Experts of a small language model.
Experts: 16 experts in each of 12 layers, 288 SwiGLU neurons an expert, a softmax router.
Training: a variant of SOAP for the experts, 340M tokens, 5185 steps.
Below are experts of layer 4 (counted from 0) of a mixture-of-experts language model. Rows are named router (the router's row for the expert), gate (a neuron's input weights, with its number), up (a neuron's input weights, with its number), down (a neuron's output weights, with its number) and show model dimensions 0-191. Each number is 128 + 24 x the weight over its row's rms, rounded and kept within 0 to 255. Numbers have three digits each.
After each expert's rows: a language model's description of what the expert responds to; "comes before" lists some tokens at least twice as common just after its tokens as in all text. This comes from a sample of Wikipedia text that the model never trained on. Tokens count by the router's weight.

# expert 13
router:096128169120138169140108144080122100104148127141156168127141116108141110154107117124133126129071162129147128139150139151138086108150120150133144162141136158123124103135121076122120164159097162176145186068092118152143157115112102090121084106144120088124157146191148117110133163124112151088171105122126130146123150140103133150135126119113090111104080141105101153098142124149116124122143135136146121111125154153100156141103158116124132174124114111154142168131074110125151147104109142127100143082119123105167128134125149099132168159194139119115120100120107155129110129162120143115
gate2:091101082065171152094083151079175123116164120120136129133115129151128157147108132137149147117110157144096122119154138119120094163111163140151139121121150122115102067128132131144161131121127117124092112123105177136119109139081142087125132144128078118148141080116113149136114144117108116110129137095126135157117120120144132145117159104148108154137137181121133148140118146128135172117125142129155140158155158109109157160124121181158148164152141092125150077149142093133121106128151117136130136114074129159143113129135139084162074120133115150151080169074148140115105133137103134163
up2:133150089139134123133143139131131119145148153173116186161139123123126119139129172163154107113155153090076113116143120144074142133119141162146108163093147124109137146148144136152144099117125111141134142084085157112141169136156134098104153161125164136089091108130151136129087091142106094143103141085111154103108091122129122124094128129159151132137110107115113155113118099101152135131152125137141165162150104151121097155121170126191145171111172160142141102124094090187110140098146125142108126085117115109138132111073109136145156102103123125126087145089101124110147111154114119141
down2:129127120112142139104136156121137115161092154173123128174172134144113129137123112093157115110058155124147100123070106132133136092152121139116178103082105129118121096133144123082162132119148111138092147131130103146118143112118187118113121129131112130116120144117124089111136110147167148135177179106110116130144110101137137099141121098161135118128142137081124114132104127148106169054074125112162131123116078108124126106100136137104118117155128138155137137132134145131130159149125130115127083129135133089100093131122140144146119154147138080195189107116174100132101142118119128141
gate3:113123114149169146094116120126140155177144095109135089143101132130101155125105134149121153111136119099118109154144138134097128124148134129114160172152128157106133123119133115083168108131118115112155109130101136154077119134082114121116129126132090153096130130106101136213093122093157139120107133097113152129120116136171126132107119125140124164177091113115135099127124163121154129124145139106141156154153149104154132135094124091125144173141158121101127138117106093135136182104127159100118118156142107125159104132114135134125119132042179119100109206093098110126113084146124124151
up3:153109147133099086154163072131105123135134104136143162168169138072137125105152118114162136135142138145144157139120105109126097114163129110110121157151131118112103153134112116120121128121165106110174153110127112131146118115151147150096097103155105159125119108122179173112082120122110113120141156139137130143178114082148121148147150129105142158148179118118124103100146113130146134082142124159088090106154126089158126111104160058128103132102119148155145163155104127089143139100117133144203116145173096100150101099164136138128149147128105154149137168121129121127120133149121104105
down3:117110128169112081172118153101104112067107109119139162110126157131155159115151076129130075130125089161120112124136089120094126095108153110148150111100156117105171168132066128149120133111146183139089115139131139119117113130145133148152101121138130161131140096094108126103148121122109133140150156120135164113136110150130164119135066133078109147128131098097156139089139137165115130084099112135161091131146086104146149130110167138158112113144082108134112139157156153092151113116156119139130133104121076120095152134163121117156145150138109136128090093128132105102138129104146153142
gate4:118112131127114135135114116125103127110142132170163138132148176095111116140182102136143140147124131078156080134117101114150105121154126138119159116138125100133132113132157154150147182160154092165107140122104136148106133129138098097110159148179128166111119111099180164116152144126122189124114155131120135076165092092117146152131147155117138139131112096104119122115143108106091106141106162169164109101160124146142118114148159097149180094128144143135115161144132158152129142141070116063120082119159130106110082125139133116092133117101122100147086110133109106168131125133138123118
up4:093115128124112142105136090100120093106150133144149105106186152126124146132190071133101116134113106090163075130138116144164141099094133126122125138118118118134153092186110123152184167146156093124121102133129143128081148126119156118091132139181144121098130121123108120094101113123132145154132162107129120093137112116128108135148175162127124115151115143109127147119128078158092129164089169156109114135120126171162148167112113101156123124076141156121093121152144141137118163141111091102145099136165112140123056126150134119141130154120099117127136109164137109108104112105125150150
down4:092108110154165141137144090118147166130113095108129083128121165144153124133184115114163137178136149123103136160111130142153155100154106163096105111128102128098117129148109121109173157174112150115085127126135141147154139148116162151116145145133116177148102138153099101115137133163188140170140126185117154107138117150139144113174115173116146128153103130157120137127104103167119090131139139073125115128127172158110111116162142106120176124135137108091128118148134138130124093105160086105127112120176140156145161138101112129118085118147158123137162098121175110124160125103138106131
Description: Line breaks ending infobox or table rows and preceding section headings, plus header words like name, Year, song, record, Date.
comes before: "|", "-", "\n", "==", "The", "==="

# expert 11
router:103158163102095150150103147116095096119131110152144159174126110132118126137112150122116120137106140121164110116144151162110102092154153156159147164150134160100109133142128118154133107140121143141104145116103130170169175095099137100161108108159090096155154159118153096092114133104148146102177131105134130153133155168103163158161125123104089100119094152139119151103103104130146141114181104141168145112138153124089125165095146105102146162109110103151178122151102103147113149116102147139114138135108107104165143158142130103161171173161156104113113123148093150124133141163146153120
gate1:111129114123124177134106124121129132115181110128129143147119142136086166125086128115147138117087168119113169151078116124153075122114143159150089141161148108103096122171119129140123113109135128135167139123116146126178148136127112113150126162161118106110136153128121144128130085097159119148185130167138128114123179138156099130130114122158116121069152152142155124147146111160132124120120108176103160138173184091125128138129180142090152158166089128135166143100150129127146126100137123140114119186158076165148143140111121118113151116112112151142141137099081123153163114141119129109
up1:158107203149155116141143154184094107101121158100112113118161128147146099132181183089113120100154158120109139098135147145139141117135124119110112108104120147108128143123146080136137126172163107105133115115139116109141111112154138139106128110113148176149123097126159133128105113150122129130139136140156167118174096151115101155133158113074153123147168143098113124118100137126117124138159154077131126080124109128132066095129133107138122134092129132122125133114099152129146092177106112073112151099098152149126123147107097101137118126133121099111090090156127143083082109158154143146
down1:123171140162153137146088098115156131118132088145111147112139165134133132155094103131136131138109121089160089146190163142096097143162134142134147135124142136119113159126185118139145151133127140140075133133104123126133075081103090102196115164116076091097109149117101136130166124097126133128108113113133135136159151091120141148126134136101112150086130121101144153126145155148159140153139164151123139130096158085129131149074090131123141104102086142133164146136126111150124140140089142108120144110093143114163132149105128108089124137160099143099121176130145135137118158091153108089
gate2:118114070094172122132082128060140116154156113128164115095131109168116121149114127121117148135125149164096154118148133121119099172091136135099144132143167167103115112119128150122155116130113165115111118140105148132134143137081157092158180199149069126125130075129143146135118113110096125151117105121124135161133114156161133130118140114134118138126146133116143156122151169155151138137133109140159145149138177165105143155096173164136146158159143099147169095144123141121119123144136144157112097131112130159120143162121110113133067127147134148129115167107127150105094107102089096149
up2:087098108104146124155119098135102108162131107121121161170121084149112101113125197117121106139146144151084142145170138097130110166065142174135121158128141141108135118111147136158114107082141107104118141122110126096130143139120154114147197164180105162112103109171151138127135106136085115123100116125103146126123107159111126135119135153189116132132126125133136136107135131133169162133128097128145149134178128160094109107111131133162116147107144143126163126153111115159077157130187122113148127119112113168149146148089076128125131118075130080100125136115141147134114120125112133113
down2:158147131116142140100141163175153168143084118169149124148152133134126105087153125104167116113112135142147112149125118139121153096116159081100138100139116110121115123157104117058136104152127136144081183102108122168105132144123187142123131083143098114084118153114099090135122124126174118109190155119118114152129093099160163119128103145127176100101148137124110082169116130149098107104105117088167116145145117149136100129098130114120113109121129144149130134141125158117110164156116114127141118123134136094139108111153167157139141136141144099127181095129124131115107124165128085174
gate3:100153114139155142095077137150118178168155067108142119137112083121154120137110122183144148119144123124145150153136165156135133129109120094150182130154090150122132129126124108120133094165101112094121118086103123144119182133088127095133119111091152152107124087093102116141113121122180125152147157106139146103110112148124120117116145123166123120182125122098145121120101167110102080132132161080121124134168096121125105137128083096149084158129155121108120157133107107146125141144145166128106130129115110127162153149110151140129149112093152143115125156126125146111090086183123096100
up3:096116178148097130132122130137110134086138094155136150148149123129138127097138093125138146140148129110122146098116108113140097094150085115109131152168124122143130143125115121121135126109137136138146169123166113140115171147147155143118127140147117160151103136118157163128121142095145088139119136116123127099143086135136081155127124158113125135184153123148132095104154090151191128098104093134094121134106117103138121105140146107104104141113071126142121179184117139150150126133133137134155086167157123077150072156147161125145138142067111093178104148149091133128160125086132079099
down3:147111128095116112176136083090107127107109124135128142114093174133159110127139128133153098163115132150135122138119102107137131089118133155104111152118151130143156155114121159149105176147124146177104119149151134153158165111121150173138112149115083152142132173096115167106143100157122137112141151095109131107121116144137135072084111158110113160091105096117184148116164111131117177093097128139154096135094112105121099165129157130102129123098103131143152140162144130115093084073149126144147135093127114121148167113107117091121101149169136161129106153146139097099110140099157155139
Description: Word pieces and numbers ending names or titles in music, sport and taxonomy text, such as Lear-month, Power-team, et al., million, 1920s.
comes before: " |", ")", " (", "–", " been", "),"

# expert 4
router:127116150100116138154110129119087091113147128157129139157090092139110130134121121100111149165166115105142088127146157143105151104145109130167155145163158152114115106100131129147120156150099136168122148113104119145164153090119150083173123110185085109138152141134175122102093121133126135088151120138069164152150113137106154193145124129130090118088117140133118160147126105127122092110153132124158107130123151156096119165102133108116140182125102107185160106146110128150108095117105151137124140145118107144156153126140110132156190151149134096127111104147116148125095145143150143089
gate1:118094151128142203091101145146116169128148094111124128148112096159089133131106118128129160147100141189084125126075125146132111116117123160139125120159109107103100123139146137105129131139149111143140123113129138120145144131141119129174097143151100129123123122122136132147108106097136077120152146125178123131146113129122137151147117133115147137091156133104139145164114168139133132096128192136123133155134178115114119120127146156121135197192101131157131105104139090167130119147137122124105135185125069172136192162115114131078142134108110115140111140122081147160102142137144149144
up1:135155159149161100138145169127121104095125170096103164145180117124137112117144148104119138103176162127129084107168141133119130142111165092175138110120165123141156168120120085119098129169134136098145131116113138145140123101118081144134130117111114117136170131149160131111099127158152139089161171172128171113169128141114129163122135121142096148115127119115144121084130101119139156137100122102104143084120108118137101111113136108127140099084146158108149156120155176145094147135122115153128138065127147142096083108128096095148130140144087148110118113126177112093113107160174144131
down1:135138121117154165139106120132101152142107099142111181146140128103132130125095124147127121148108120116173100159160159133104098144121099151140163156136138143171120147096171123104104145147159124151136157138117082175138085141109109097179150165134121073131135105122102148137142117149161110103135055122093183139138103102113131136150127134141128110139159134090121134151144160137133120158095144106193155150107159102100150143116111149129146105145099123095189142144179127164122140116127138141151134118092101109105139117083111127159108132141146160132113166114153153145115147138167121132
gate2:090105051081171125122065140142122110150215141102170128121122174144108163120131128124104131121101104157136126095156124115171120164134112149122138125171127157129112119129125121109101132149103124137126146150112198113093141139088154124143163145115098151148135111127122156079124139144074129136145131102140127135112130138178123153090150108148127165096133131131103132138103156125133133126123180129150110147121183163123163136114133176133147157153124113137133105146100132168146132135118127115134125130090144159126145144107103123128088136133151154135123159092149126137095100129100152145
up2:116128107145121116115111128145131119165160125125187157118133112119149141133085189131147105153150103126090146083143117131129103141110123155145130150127131133083133131120109143167133128106110108109113120110091168136125161138174111126122202148192133151125118148167144157110132084115101112118146138174134191092120121125136102160124130146157084156139132118126100149126111111108175139135188123144113125170143125166088101121131169163154111154110158145127121077115112125169105142105143148149121128129136110146126173148070108159140129134106117081108120118145152130115136130106110136106
down2:135145135078145121115122135125124131126082163155134108167150129099107125156146141116185124112097150128174103125123132112138154112142147092126145088164129149136145133158123140112103119088118131161063150143121141128127102132150169101134119138091137117106108128137151079139114111112154132123140176122102113089153102074127135132138095091135146121136143148142104099188116151120100120129106132091133120135092119113104089095075125137140108069095097167153142140160140159114123147120112133106163089107115122122136123130115155176137154155154139106157157114100125105158146107195122122168
gate3:126119131136170123115082141127125142130149064149159087190108105156137146134133143184109158131170143106118146160113155130070121123131120080138155120116145141153174094149127101093138128145112137084148124113121115132114173104073136104122135125111139175077144120142097135153103118098184141115120157126138126112102138116162106133065114131132131151174113126115126149131112163126143137110143122105137109166112132137123115109108125107155119136128141117085109106152108113154111132166149165141098116165135083135130121136130139141113123118083159099108123182085119149134111116188123136114
up3:118115139122091109114132125129110133107144117151117109145212120120113140103190091144139097122150120148139105126143117098165104131174116129162138181143084091158096142130130107103115122149128128116102140117157139175136141124161174140094111114135089157146144117141157157095099172120136134116114099101092121125183111126112130162156157152123098133142175135137127115090148114153187119117104125125120159109158121103153096134106148107111114125148113138136144149145119091143150142114097134115183113162131127089150075134137148108129112146067081133131148149132108103134124124122128083103
down3:114132101120132102132131063098102155096172136144147111117084139141130146099154099152150076148110105131116096099144120117127201095137097130106135141146133135133134139100110118167113140138129136160123156145142140138162146125111162162100093128142087142138170129095080144126143119121136138141152162122111116097115099135125134068138098137132168116110097094111159096110127134171087160115150140160185117108115114099152152118120165171100114105128137147146125102163130130112146109153113151107147083116093085096140143140118134130157092113178149149141128121153112131116117124094153166158
Description: Full stops closing a sentence or paragraph, including ')." and ".', plus a few particles like up, down and dollar signs.
comes before: "\n", " The", " He", " In", " It", " This"

# expert 5
router:129128143142115135103108140132117128116103092164163132154133125142119126133082179104117158134160118125146109141120144145077108104160142131137139126147147159101118162110144108178173125157154095154150118107127106151126133094092162102131139126110117098133110137096121113116112145111113130109136083124108135148130132127102161133160119117101105117121125138114123152133107093188083159120163114156131141126113155111118071147122144107104117169026114109130143159153108123147142168105097149086085137079119136107137167127120122112134161163133166107120095122108099156090117118170144149139
gate1:106083147134092136117087149128119156119143141110160131118153160092104150106088097135146101098119141154110138099075119134116111135144160143160134116139127145107082147153131137130143137110162135164129116121115129140136145107151140134135160115136085123113127143159121137161133117048130086134146130159135141151133145139148127122137149115151091144111133131081182118173114140125155140105136154168104161170132149123159129106101136161130153158167092142150147113123145129138083148133132128150103165130132118133146141136116111172146098169097123181111146146105089184165141092102054122118
up1:133139138152151129151082149168114116144136137105087142168130127175138075150149131075117140124187152113119136126172153142134142110147120121143121170153133114144137157120113124172110128166107120114175141093149112129125104132094136139112123107098142160109148139114142106138118120194098129107130148130137147119155111106089130129119141105096141133091150155123092130090116085159130143095125136093130133067117167127106086122120136086115115095094145130144115165106129119112161114127102102073148139125130122131106138111106109095106127147144115108143064095144141135102104129181191136104
down1:111133113098157158137089123150134153110152109104112146128132125152163107138079132167135147141136117097129114112141174153105064146153086169127134148120108101120137178136181139128153158133132114123148174114135130166090096085124136112152119122105119059100114135146117190119102153118158124101152108140085126143139136120124159128154085107121130149087137116121122130123108133147134151121148168129139142122075174099078111120109153135114139107087112128124141121143130149135114167175138117105101120130086105090091140123110109113144139176134105108128138126141115167128090125134149109181
gate2:125088111084164140118083099094113141154166111106139119139124114101129120112115135135138165140150114142121144086132115132138114174093124111150118149125177143140109103130113151124175148130072139131104090135102144150090119094103107120152147135126030118169169083086159153158132119115130104110138136116166114131168114101158118145121150091145111134145155111107111150133147122102145114127128124142151127152148170125082159170170146170117104135178126126143136141136131105164100124128156122135123127123086129166106123149146105094135117115111147141114084135137152158146083102120109104126
up2:108125139117130141144160111129125117169149126126110122158105135113149134130143155162151085126153130122125072123192113142093110148101149169116096139142174130121100097140156149150098152121120145111144158106132119147150109128138113177141171151119108172134133144157147111140101105134096109134108131123107152137155165118132077138120175160171135123183134158144143166079163137103125138155141122127095137143175135156129118105094131117168164149108111153154138123114129153163110164099185151110116135122084112157108132135098085169117112119087131130077094146154086121103134135120115137123
down2:151147154122133121122133119146122158127088160159117114173174122129127127120125138081182103116115125126141104168136106119099180070149139110118154075170103118123118122172117118096201139110145093191086154115162126108132111152118181104109141100162150147086116140122124117098110138109156106126143146103109160122122092113150147129132108097088129081143143154120102143180116143150098125121099088079116128098116101128109148090105157102141150122098089133151132152166129139126104120140121128120131113114138154116134120112096135124097134111165127125166151096121112107135122131148103129132
gate3:137163125124151188148103137146117167138124117146139088144135089139136184114124108109116155089139167107124129184133137133105112140129144120097121137163096159140129132104154127090132142110129132109119135117153081161134122092080146109096094132087127178146156153123088132153137151069160185127107126138114105124154104128169113105124123125126118142142127106087117131111125173136131127120135139090120149136129158135125076117102125070130110172165146160085101127148100111138150125115162178098157122156134099135131090147154133127100139096119152124134111133132103150115130129152142099067
up3:126125136101153144135130119140052117116078143108138109117135136110139119113152131109127112135162143126166151145085132109135081131181167110160122154188121111148134134109122166097120128153106133159103109113154122135158133095101139108096131108135100167167145124152146126130091135099124120110113146123144111111130087148143101110121144164113106155214144130103147133104118120173147103109129125137113133129151125084163107129092125109130115143124110162122152174170124130143158129151176134104174074149161125112119095121200153129128152122079147108137094152123114139135126115105115116124
down3:111091123122150076131119119117099126111125122125151176123128145124173159155153139145191062134131114120094112115093110142087138077147124129114122140146135096125152135133060134144093156138094131137096128124130140123132104128150151163094146111177099152142112132136105157120147142102143129115149140148120150128156105142126121101109132163116175158117125102075195140161160122156102158106146134133174103153132092088156178136112189152126106134096105123142138130130137115105124099106124128120118079146136133140112164129131136143126088111141137132124119135198099137146112143104116134137
Description: Prepositions and linking words after nouns or verbs, mostly of, also to, in, for, with, by, from, as: herds of, supported by.
comes before: " the", " a", " his", " an", " be", " their"

# expert 15
router:118140166114109150161100133099082100118124103161146146168107102137110117129129145099122147150096147123163117102138146158101114094138130150155156150140143160096128156135145092128142096122123120148114157118104113154155163095094127088146098121167095109142147146141164097080090137108147153115170134101128133155130160158109166158161116120110094094114098159122110154106091104138138140109165110144156141103141174129097157161098167106121141157112093097163158130145099108133116148122101169158125136135106092109162159155141117112160171145168138105114117114149100144118126152157136153098
gate1:123115125168140154110124132138119199121171111137129142151113109132076138137104103138132144114108139139118156107096144124139069108129120159124124121143167107091073151124168135132144115127131104134138152098096136115143129149119109122143083150144125133122118169133108111115090132097141102155180114126148132128147156110163116186123134080159115106084176146125178148169137129150119095112106110119050158120165174119119147112116119143092138149161109119156127152114166122143138127120090124139119144150147076154178157136104121133085149147115115133125127123110087141161140140161145113138
up1:139105196094136148166097116139109096106132165083118107129129112186137106112184162108159114077166129158157079119152148134108116161125172094116105126139142143115135130135136083148109132133159117094134142124111117136149119075145113159133140108099130160140153155118157150128132095158099132127110142105138159098128083123067128135132123163111131138105129102107117125079088107143102195107132164087135143120098082122143124090131130131161116100134125141147123117094115131131117115165116119093132154094132143123101102110138103120154107159140122131141111091138131126096114111108146165118
down1:154190115168115127132081112150159146109125089162135146122128148132141111149137125153116111145100134102144115151161148151106056143159128140119128155130126103135055165111197119142155116106154137117107129125113146189125084128142104105173121180148100106134132141122122141124129087119126137093146112116127155178149136103128125168145131131115141132097118130108115146123105147091182092144125152130134145166138146098114151129101128126110138111138074121125147146136125091131123167163118138111089140134141127067136155150108123111160121122147105129103117173120131161092126170129109087131
gate2:105122102094172147130078136117145128158135123120135151126108132128117157138107144148151152129115129175105135093145104138141121150125102137095133140147163159111137128120118112112134106153106106121122121152091158133095140136080117096144154160165059135106141098105117158130123133121103082135102115111150127166104112120161109145139133108169116160109132167139146165106151172154133133111143124135153107156142187140126158164119163189150155175172145104153152150138134103134123134149129142133107126126083123168112138137100114096121082132135122145120094194088166151136090111119084103132
up2:116142121108116158145148099160108077142106098126136184146152120105130159119123173158142143131177149140101094108148105142085100134098153165126096155116126119124162093132166147128096100122149109109133168123103139110137146151112124127143139148175106159076116146193141147129107096100112102148102126126113122146112115144155114140113151141160143143135101151115125158097126138129129162136155121144109158181172164154136143113135170162170131145108152136150153120131114112137120156148152127158108135107143112184126173129085104123108136110096124092082117175107160141141136118156118102094
down2:158157145160141116124142141127171143121105156150116128171139105117111134118149127100143095160101135111141126107114130107138151066113138075107149097149128146141118130132136113088132114108108115194100152113136114143092115139138191152112128095120147098169156161122151098135129129104178135116145140140131142107138125104114170120160105127126174088129140086154122108169149136141100136090079138122140124143123097128164095146078116084100103107128135147142149158111149157108152148112101094144116096108155133132126105127138181130159133146148117096121189114138139085105117086148142094152
gate3:108145131118144148086117132145122116134156091102202116167060125129124117095155131133138125110183124084132165146112129116092133123148118113125136133110095148115162103130142126096106101135127130101121138087152098132092141143086162082127157156103118164118118126113096116149125148090177128119142145114084128112117115098121092128101109123129135135169086153102130134143125153123127123114113149086144110139133143134117103144141101116134118155126126123094148148114120070130118140127132185132120130137120084132148104140104128145071159130047151122118124147073129139149116117174121088085
up3:100136163127084151142147112128118154117159107131153143138158107097140150107122126113156101123169113098121130120138138134125118111162131108134105175162116086156094130124125113084113122127152134143141129147180120137155167116119139127088104138114112187139119116081140147132094108114128077136143132109161115129154096127149097112165171138128117148188155129102160147099146091168148108118099145169093129102137143091144137095111110093143090117106124149169127171174134141122123131135142132114164083130156096109173097167159146111149114125080101130187126140109125137101136128123144096110
down3:113099102121127082157121092065110141084126140145094139102109150133117110119131123141135091149087138143137105119145144096122143091117150142110100103107161124137145150142095136157133177153123148170148111144154134130108173100155149152111112109109096146114145154124088148102153108112109128123132166127124151121125123132138141105104124160117145131095142115092164118185146141158078143072138111122207106122142127112136140165135149134160140129126127116130094125146113119102115153128127140141109100085105086085135162154115119129133100132177118137135081099171128120107059097100122146138
Description: Common nouns and plural suffixes after the, his or a, such as city, team, conflict, purpose, and jihad-ists, terror-ists.
comes before: ".", ",", " of", " in", " to", " and"

# expert 3
router:082144127126099134133102131105096126096143110157140140131095114101122149144113153172090097140124166130136135154167134134112156108150122165148141106164123147117133132187111118151150113161146112107092158136108118160148111107096136109176147106152111092149163141168128075104128109124142158069155138142115134155116125128105138138161096122101117098074104121137096156102101064136132142135176135150143138128165134093116103160132118116096133163104123106106146141145141114150099127137121162087140175121122109125141148171171117106132102158174149124149079132122121140091133169117113131135
gate1:107109100143125144130110167131054161132173095145108161111129098123125144066083150102140126123149162165150138166103144133135107144138137154146158119108098130122095174146135132135103120106142062146139131124099132131129098117132082116154106149110108086148117168149134143158115105124139138108133126159162118110135133127130169116135167127149118138101161123135157154173107149136133134119121145111083189154151134095154105100108148122136144182146093151121182159114139114150123155104102113122115118128134136148162134185118091136126124131100146166111112141099104153158115109136108101163
up1:113091140151107136150148124142141123154103114122131106153167102127129088148153126105109120114167168154124088119187143132097139114132146147120117152202133125095142199132120087088143121168170150128119134089103115157119114115145148154118159117094149140154153131125153118173115116152132121129137147114113157080156107129079119132114099097093152096109112134113118176111116092137110153121148150113168129105112137151136122127112111138113128109066150118131120141126123129116142101142148153123113145081140139133110135127114129083103177145106093079087107084149159149107107139172141148133
down1:135158169158146147130103136140117162110119078109079150145139122122110104111116110150091088151138117148133106152185178107104086150174126128139094134127143143107096165110175120117141154112141131159109137149112107132112093128145102134170090151106123099123130167094118142111133103117139143095141128123097196137143132089118148138148114107164128140105166111131145142142136148113148141141145140136178143107121137120094153115095144110172141100133108136123165146121116156144135185147106128139105156109105097089151128142066120082141102140113149122134095081104100160117104170135140121148
gate2:103102133093168103119068135080125101124106088151112150133149139113112106115123122152109103108118142117104159100128151081116128144096109129156123152133154128117106112146123109110159120135111163141123101123127179151068148134117139105146140167131084147128119105109137168176134128100093111160138152102143114148143117140141128168086102120136106123111134151100161169102118152101130138129100126136122094127147167114126158154088102138156119128122152111141163098142139103124131131136111121106123115103104109149127144122096121163131025131132153139119098146086132159116079087128072137160
up2:116140146083154119159093119123116092138141078159123173155156087126161137104091128156150110130114133109097140115128137138088104165119136149150078189116143108111096086152142108184104113101131109134139136119107159122161148105126135138115137180116122156080091130144172159102126120157099161141143131115174148139140120153150115129121120138133112101169136123153117114124156127088110160119140123149111137146169100148153137148099137143162098120135208130105139119121124155154112119114167143110096166139130113165137126117110122152110122127090134120116095135101166163135154122102076127112
down2:162119152146109075129121127103134165150110164118139121142155177134153140128149103124158144105113108107135084115105122138138162119146087106110166118138101117114098116155149122095176102099165152148095137134145111139095129130079184102121169106140127068140130182132105097107090108120159120111155110111085077121150135064126134160118112118158139086092118132160103101186147104141122141139151151077142131139124100176139130109130146118103142115138141151146118176179134127117116165136140110151115165144142132129119109159127164130112128110122126145134157116143134108125090135134145129136
gate3:111106130138162126098091125115107097128159107096139096158119082106149149121087133151108177126155119085099129148135156117109114131152123112137163162145092166142135102124171110140114167142136100088147086109155098110112128140110159106097138117118143170092143135130114119151120142134185134141149163094137107085164122151148139112124143141155137161157124116092136150115139147144108116160150105109152125160152164153155093145100097082098107152140146113066109161129122124118102125123151156111082115128176103097171090106151126139108091113120175146120097129105111129128118105149106119123
up3:124109160149102102150152122124077153122116100154132123117152135106137135132179131128121099130126149139116127126169103109136077104153158100143160146144126132141094188144111089118120113123118128149113130128132144161135126109118124127136133097155083164136104121146164193102099131113130120112117134122098132134146078120090107167143146157092168132162139145140149135130140125155172131085103185141106135124154107107137118106096148141127121118125109166177118164160121106134197158105147128143172114149156101153160092157161169124148118137088115091169103131130150135164132125114128107169
down3:147121147150100109115148117073088147104080138128162138116084134145121155128124109185146065119155118134121126125126133099107135088125133147096143130158136101130094159139115159146092178183103134126113103112140167168101123120131157147104113093152143154145137118151130113121134133109139133132138148104150133095120118140125150142125100144123104162128116114134158114152090146158097124090110099141181149108148138120125158151123121108066118107075125127141100134066117142147130112096150108142126107115088074160097130127126147098100123102154116139135114167101143124058104121090142135141
Description: Commas, especially in place names like Cook County, Illinois, plus the conjunction and and forms of be such as was, is, be.
comes before: " a", " and", " the", " which", " but", "000"